Weights of a small mixture-of-experts language model, trained from scratch on English Wikipedia.
Size: width 384, vocabulary 32000, 69.3M parameters.
Experts: 80 experts in each of 9 layers, 6 picks a token, a softmax router.
Training: a variant of SOAP for the experts, 283M tokens.
Below are experts of layer 3 (counted from 0) of a mixture-of-experts language model. Rows are named router (the router's row for the expert) and show model dimensions 0-95. Each number is 200 + 20 x the weight over its row's rms, rounded and kept within 0 to 999.
After each expert's rows: a language model's description of what the expert responds to. This comes from a sample of Wikipedia text that the model never trained on.

# expert 7
router,222,216,210,186,216,204,185,233,171,200,207,236,197,217,203,172,217,226,203,223,174,221,203,212,243,180,203,173,171,214,202,214,172,203,162,201,173,170,246,207,176,207,211,205,201,225,193,179,184,238,189,198,224,207,183,170,202,200,234,184,166,179,170,192,232,198,216,208,173,213,195,232,202,209,195,195,211,222,204,179,174,158,202,215,222,207,206,179,214,220,197,208,235,197,167,191
What it handles: Capital letters in acronyms

# expert 60
router,208,188,213,200,173,181,194,199,214,223,180,167,219,242,202,188,205,193,187,194,182,200,177,202,182,202,197,196,229,177,188,225,185,226,209,225,253,188,206,189,221,203,166,209,195,195,182,189,209,196,193,203,185,182,185,215,206,216,198,244,196,192,150,196,176,168,203,200,231,207,201,187,201,226,176,181,197,235,186,212,193,203,199,215,174,211,193,222,188,200,211,194,242,196,219,211
What it handles: Adjectives before nouns

# expert 23
router,207,205,169,184,229,168,188,196,173,210,202,239,222,224,250,241,198,184,209,210,217,202,205,152,231,183,214,189,178,212,198,186,198,190,197,173,206,204,214,219,214,195,211,232,222,187,213,204,202,198,228,201,186,220,199,168,202,207,207,181,189,185,195,166,198,201,208,202,175,213,182,186,223,223,155,196,193,208,161,195,229,203,191,204,237,183,199,180,248,222,162,209,190,197,204,214
What it handles: Name-internal letters

# expert 48
router,188,195,228,216,196,164,156,193,225,196,166,195,204,236,211,181,216,209,226,201,187,198,191,184,186,182,202,223,219,200,231,222,220,180,190,153,198,243,237,215,198,221,238,225,225,200,214,188,205,216,204,196,194,186,191,237,206,218,217,212,197,226,177,187,210,219,198,209,185,192,225,207,200,170,218,166,179,183,203,147,207,191,220,182,201,178,199,229,235,217,188,214,201,213,221,192
What it handles: Prepositions and to

# expert 34
router,144,206,142,185,235,217,189,200,191,197,194,177,187,230,199,213,192,210,207,223,207,223,214,197,230,186,225,208,217,219,223,204,212,158,213,192,193,223,205,160,226,212,201,214,210,180,220,189,202,194,218,198,191,182,213,170,248,156,189,186,231,215,205,194,213,174,222,196,224,192,172,200,227,221,186,231,206,203,183,207,189,200,193,212,223,177,190,174,211,200,190,196,182,195,180,211
What it handles: Foreign-name syllables

# expert 55
router,210,212,199,199,152,170,244,211,193,203,190,197,188,175,181,187,193,219,158,215,203,228,182,235,195,174,180,192,168,213,166,202,199,217,174,212,178,208,215,190,187,173,218,216,223,196,198,198,196,192,215,188,192,179,226,172,233,192,163,191,158,190,224,184,216,175,193,204,145,190,191,188,189,190,212,207,193,218,208,209,224,190,211,215,212,174,232,202,208,187,217,192,187,220,178,223
What it handles: Counts and statistics

# expert 40
router,155,198,174,192,220,214,186,196,196,157,201,163,233,200,219,199,216,204,204,201,174,213,235,225,203,203,186,201,226,190,186,229,220,221,233,207,210,178,190,202,201,197,228,199,170,200,213,191,215,206,206,177,170,204,183,187,234,174,215,225,241,188,178,180,186,183,226,193,215,166,176,208,216,201,179,213,187,199,205,197,187,204,193,212,232,194,199,180,157,214,177,216,177,212,219,212
What it handles: Word-start fragments, technical terms

# expert 18
router,184,206,200,165,234,178,154,186,180,213,227,187,198,227,171,206,209,187,218,227,199,204,228,137,193,175,221,186,226,211,220,196,221,182,227,171,234,229,210,222,197,226,215,223,180,187,188,180,216,200,201,207,215,224,218,195,221,229,172,172,210,206,180,213,182,223,197,196,216,169,205,175,207,203,194,199,187,204,191,207,213,187,181,187,221,196,173,188,214,210,187,219,174,204,190,186
What it handles: Name-internal fragments

# expert 33
router,224,229,167,200,194,208,222,177,207,204,184,233,192,171,172,193,204,197,192,216,223,230,215,220,248,182,177,161,149,197,167,204,216,211,180,206,157,188,202,205,186,230,207,194,194,211,207,211,228,201,209,194,209,199,206,178,213,194,214,183,197,187,204,186,200,169,197,209,177,219,204,201,203,212,174,225,202,204,205,170,201,201,205,213,211,199,180,181,204,212,215,201,192,211,199,217
What it handles: Units, coordinates, codes

# expert 63
router,231,225,181,195,227,174,186,184,197,221,179,217,186,219,161,185,208,202,213,181,190,210,181,217,206,165,178,166,201,235,169,215,216,232,173,197,182,213,236,202,192,194,194,196,173,214,179,184,178,219,210,200,201,184,184,162,182,174,178,153,173,204,205,189,208,197,191,212,175,228,220,189,204,185,205,216,188,235,232,186,193,181,185,201,187,182,226,211,248,176,198,213,216,215,202,234
What it handles: Articles and determiners

# expert 12
router,209,184,204,188,208,185,240,170,225,207,179,190,197,174,224,184,204,230,208,211,175,239,189,202,194,173,185,206,209,196,223,223,200,194,189,198,247,210,159,196,182,194,207,216,176,207,216,201,197,205,193,191,222,184,223,205,220,212,233,175,208,214,196,175,210,210,200,209,200,207,184,185,202,192,185,188,195,215,199,204,197,248,237,218,220,198,154,195,209,219,181,220,200,209,218,198
What it handles: Apostrophes and word starts

# expert 10
router,191,194,222,224,181,193,192,200,220,214,166,216,196,155,184,183,208,165,212,171,187,180,187,202,175,202,223,217,231,188,229,212,200,210,185,189,191,219,200,186,189,218,192,205,225,223,183,178,169,200,180,177,176,194,169,234,210,206,212,217,194,228,163,218,209,218,197,212,216,217,186,177,212,178,194,165,190,206,208,224,188,190,204,159,182,209,209,214,222,206,223,199,220,221,230,183
What it handles: Copulas and auxiliaries

# expert 25
router,206,187,165,191,230,217,208,185,179,184,188,206,260,206,211,207,195,149,193,231,216,222,224,219,217,213,217,201,198,211,187,181,216,207,184,192,193,208,218,222,202,191,208,164,232,198,210,193,203,208,217,173,192,190,220,159,196,183,187,230,223,207,211,178,216,149,213,195,221,203,196,216,204,179,181,202,207,205,191,214,240,194,186,227,206,197,205,173,191,179,175,192,186,205,174,186
What it handles: Foreign name endings

# expert 28
router,231,218,227,176,209,182,178,160,209,212,225,238,201,205,224,192,190,173,192,223,219,197,190,178,167,197,199,227,195,223,217,187,227,187,215,210,210,196,223,236,176,192,207,184,198,194,194,179,218,212,203,203,222,204,204,175,169,236,167,211,215,228,212,180,212,200,195,208,212,193,216,196,193,156,215,189,196,236,172,198,249,180,176,197,203,208,204,190,176,205,177,223,191,208,204,144
What it handles: Mid-word suffix pieces

# expert 11
router,212,202,161,208,166,179,231,211,172,233,186,208,161,208,152,235,206,238,214,209,199,189,196,199,238,182,177,195,182,182,160,199,188,157,183,223,176,196,203,229,195,197,223,201,223,190,240,203,182,205,209,190,200,192,210,190,180,166,210,171,180,208,202,189,237,176,209,204,189,198,189,204,208,220,202,184,210,179,232,194,197,192,195,206,212,190,199,211,181,196,193,187,196,202,205,233
What it handles: Table cell contents

# expert 19
router,227,195,225,191,200,193,250,240,219,229,197,200,164,217,183,232,205,232,192,202,208,217,216,213,220,172,209,217,178,189,182,209,204,189,183,234,188,170,197,217,180,186,208,187,243,198,203,192,168,207,205,198,186,174,214,172,159,183,197,215,204,196,180,169,227,199,197,206,188,182,187,230,218,209,180,203,203,210,222,194,213,212,183,205,187,244,223,201,182,198,217,187,223,202,197,231
What it handles: Years in dates

# expert 36
router,238,220,207,196,171,209,210,169,187,194,178,202,209,164,163,192,212,200,178,191,189,207,237,242,213,200,183,203,162,211,184,202,197,212,207,200,174,192,199,223,187,202,229,185,213,226,189,214,174,236,195,186,198,216,207,181,187,198,219,201,154,157,182,179,217,179,210,210,180,187,186,213,207,196,189,202,198,217,214,176,201,172,211,207,208,197,213,179,202,195,248,213,177,206,192,219
What it handles: Spaces, numbers in tables

# expert 14
router,222,211,176,184,226,183,205,178,180,215,226,223,184,197,162,223,211,217,201,198,192,204,216,194,238,196,218,149,194,227,183,217,217,214,191,176,205,186,206,203,168,201,214,185,171,211,178,202,192,201,211,200,217,188,191,163,176,195,199,173,202,230,191,183,200,169,192,215,214,200,201,205,205,200,211,207,201,227,233,168,172,177,187,214,184,200,227,194,210,198,208,222,212,191,178,197
What it handles: Articles after prepositions

# expert 37
router,178,183,182,191,200,227,172,202,175,163,178,205,231,212,195,204,210,216,196,212,202,244,203,231,247,191,204,186,199,198,179,196,199,238,222,213,196,170,218,178,206,214,220,162,193,182,211,192,222,200,219,181,189,183,183,157,225,188,197,237,232,209,192,203,212,150,196,197,226,194,187,226,208,218,221,201,214,205,227,201,170,209,189,220,218,168,184,178,201,198,211,185,198,202,180,210
What it handles: Mid-name word pieces

# expert 15
router,226,211,178,194,205,224,218,240,192,211,212,220,208,208,204,214,210,229,217,206,188,219,193,197,209,225,172,193,170,179,223,222,207,200,191,230,217,216,186,197,181,169,219,172,207,217,192,218,177,205,214,227,217,193,172,192,168,176,221,212,198,211,221,172,221,175,225,211,163,195,183,226,211,224,208,219,218,182,218,172,184,182,216,210,218,189,224,223,217,214,178,215,198,212,186,233
What it handles: Line breaks before headings

# expert 2
router,202,220,178,178,170,199,208,181,242,195,240,199,181,221,234,210,195,205,245,201,196,203,213,212,213,196,220,211,219,179,208,177,196,176,203,236,193,178,217,178,186,190,192,229,174,213,221,181,214,212,214,212,203,214,219,206,172,193,170,208,217,215,186,217,201,196,166,206,207,224,217,220,211,211,194,197,220,180,166,211,173,236,188,201,218,201,196,178,223,202,172,187,186,195,229,188
What it handles: Word-final suffix pieces

# expert 46
router,208,171,230,199,224,222,242,209,183,215,161,180,203,162,186,191,197,234,218,198,185,214,185,214,201,208,202,165,162,185,173,226,201,218,155,200,197,199,196,204,161,165,200,194,238,206,184,214,222,206,219,185,183,230,175,173,201,178,212,220,164,180,192,200,221,237,187,206,185,182,180,214,211,216,176,235,188,243,178,188,220,214,219,216,198,182,212,180,205,224,224,200,206,199,193,209
What it handles: Numbers in dates and scores

# expert 22
router,212,202,149,194,186,204,182,176,222,237,179,211,197,174,197,210,211,212,227,207,198,197,170,223,164,196,184,153,175,186,206,194,194,200,195,217,202,211,193,194,188,219,216,213,228,205,193,198,198,202,184,202,186,215,229,236,210,199,209,200,154,212,220,223,225,206,201,209,181,197,198,200,207,209,176,220,192,209,220,186,192,224,207,206,203,182,216,193,221,223,198,205,206,198,221,217
What it handles: Label-ending punctuation

# expert 39
router,146,212,226,226,173,213,190,231,197,200,164,216,197,192,199,184,201,173,213,154,186,189,185,185,186,206,217,215,218,194,212,208,216,225,172,154,176,215,205,206,189,205,205,223,231,215,202,219,169,198,191,189,177,166,195,251,215,215,232,193,207,232,203,227,198,235,185,205,204,224,245,200,209,181,203,182,185,175,202,190,175,228,215,192,212,187,195,232,230,207,222,204,214,209,231,169
What it handles: Prepositions after verbs

# expert 13
router,228,216,198,199,182,197,197,205,185,196,180,180,194,240,176,211,200,222,195,197,212,214,172,221,208,222,195,155,199,208,164,223,212,258,202,190,204,210,205,219,198,200,177,211,189,205,164,185,221,218,200,167,229,206,179,172,189,167,179,176,187,187,206,183,169,192,203,201,239,183,195,175,195,207,202,197,178,219,219,205,182,193,199,216,179,188,187,213,226,166,228,196,193,182,173,241
What it handles: Quantifiers and ordinals

# expert 56
router,184,209,226,181,234,213,194,227,188,182,185,189,209,198,205,211,212,209,215,229,184,191,229,175,234,190,198,175,176,200,244,175,201,196,201,178,180,181,202,213,175,247,196,214,182,217,217,169,229,204,220,182,197,204,215,199,234,233,217,181,210,227,175,207,193,214,191,200,168,160,202,209,199,214,192,218,196,250,170,206,194,194,186,202,221,204,176,181,216,235,225,219,221,216,199,206
What it handles: Capitals and foreign bytes

# expert 30
router,207,180,193,200,200,172,241,198,224,190,223,162,195,210,222,172,199,200,167,178,202,186,181,212,147,246,198,244,209,177,210,230,198,199,200,219,218,179,195,193,222,195,200,208,183,179,181,202,218,199,211,214,207,182,196,229,216,224,195,202,198,179,217,192,182,239,186,198,144,219,203,223,196,207,215,210,184,190,171,212,214,178,194,200,149,196,200,223,192,199,221,199,174,209,222,192
What it handles: Nouns after prepositions

# expert 50
router,225,215,188,176,225,178,175,202,211,212,194,161,202,207,160,190,202,192,189,184,200,215,214,220,205,187,216,177,190,218,165,210,232,233,209,205,220,231,228,218,197,188,211,219,178,207,180,198,194,219,210,199,194,199,181,176,191,189,177,174,180,231,224,200,217,154,189,213,194,200,190,196,204,162,207,208,197,225,223,162,185,173,179,210,147,205,233,212,191,199,201,209,225,207,157,218
What it handles: Determiners and pronouns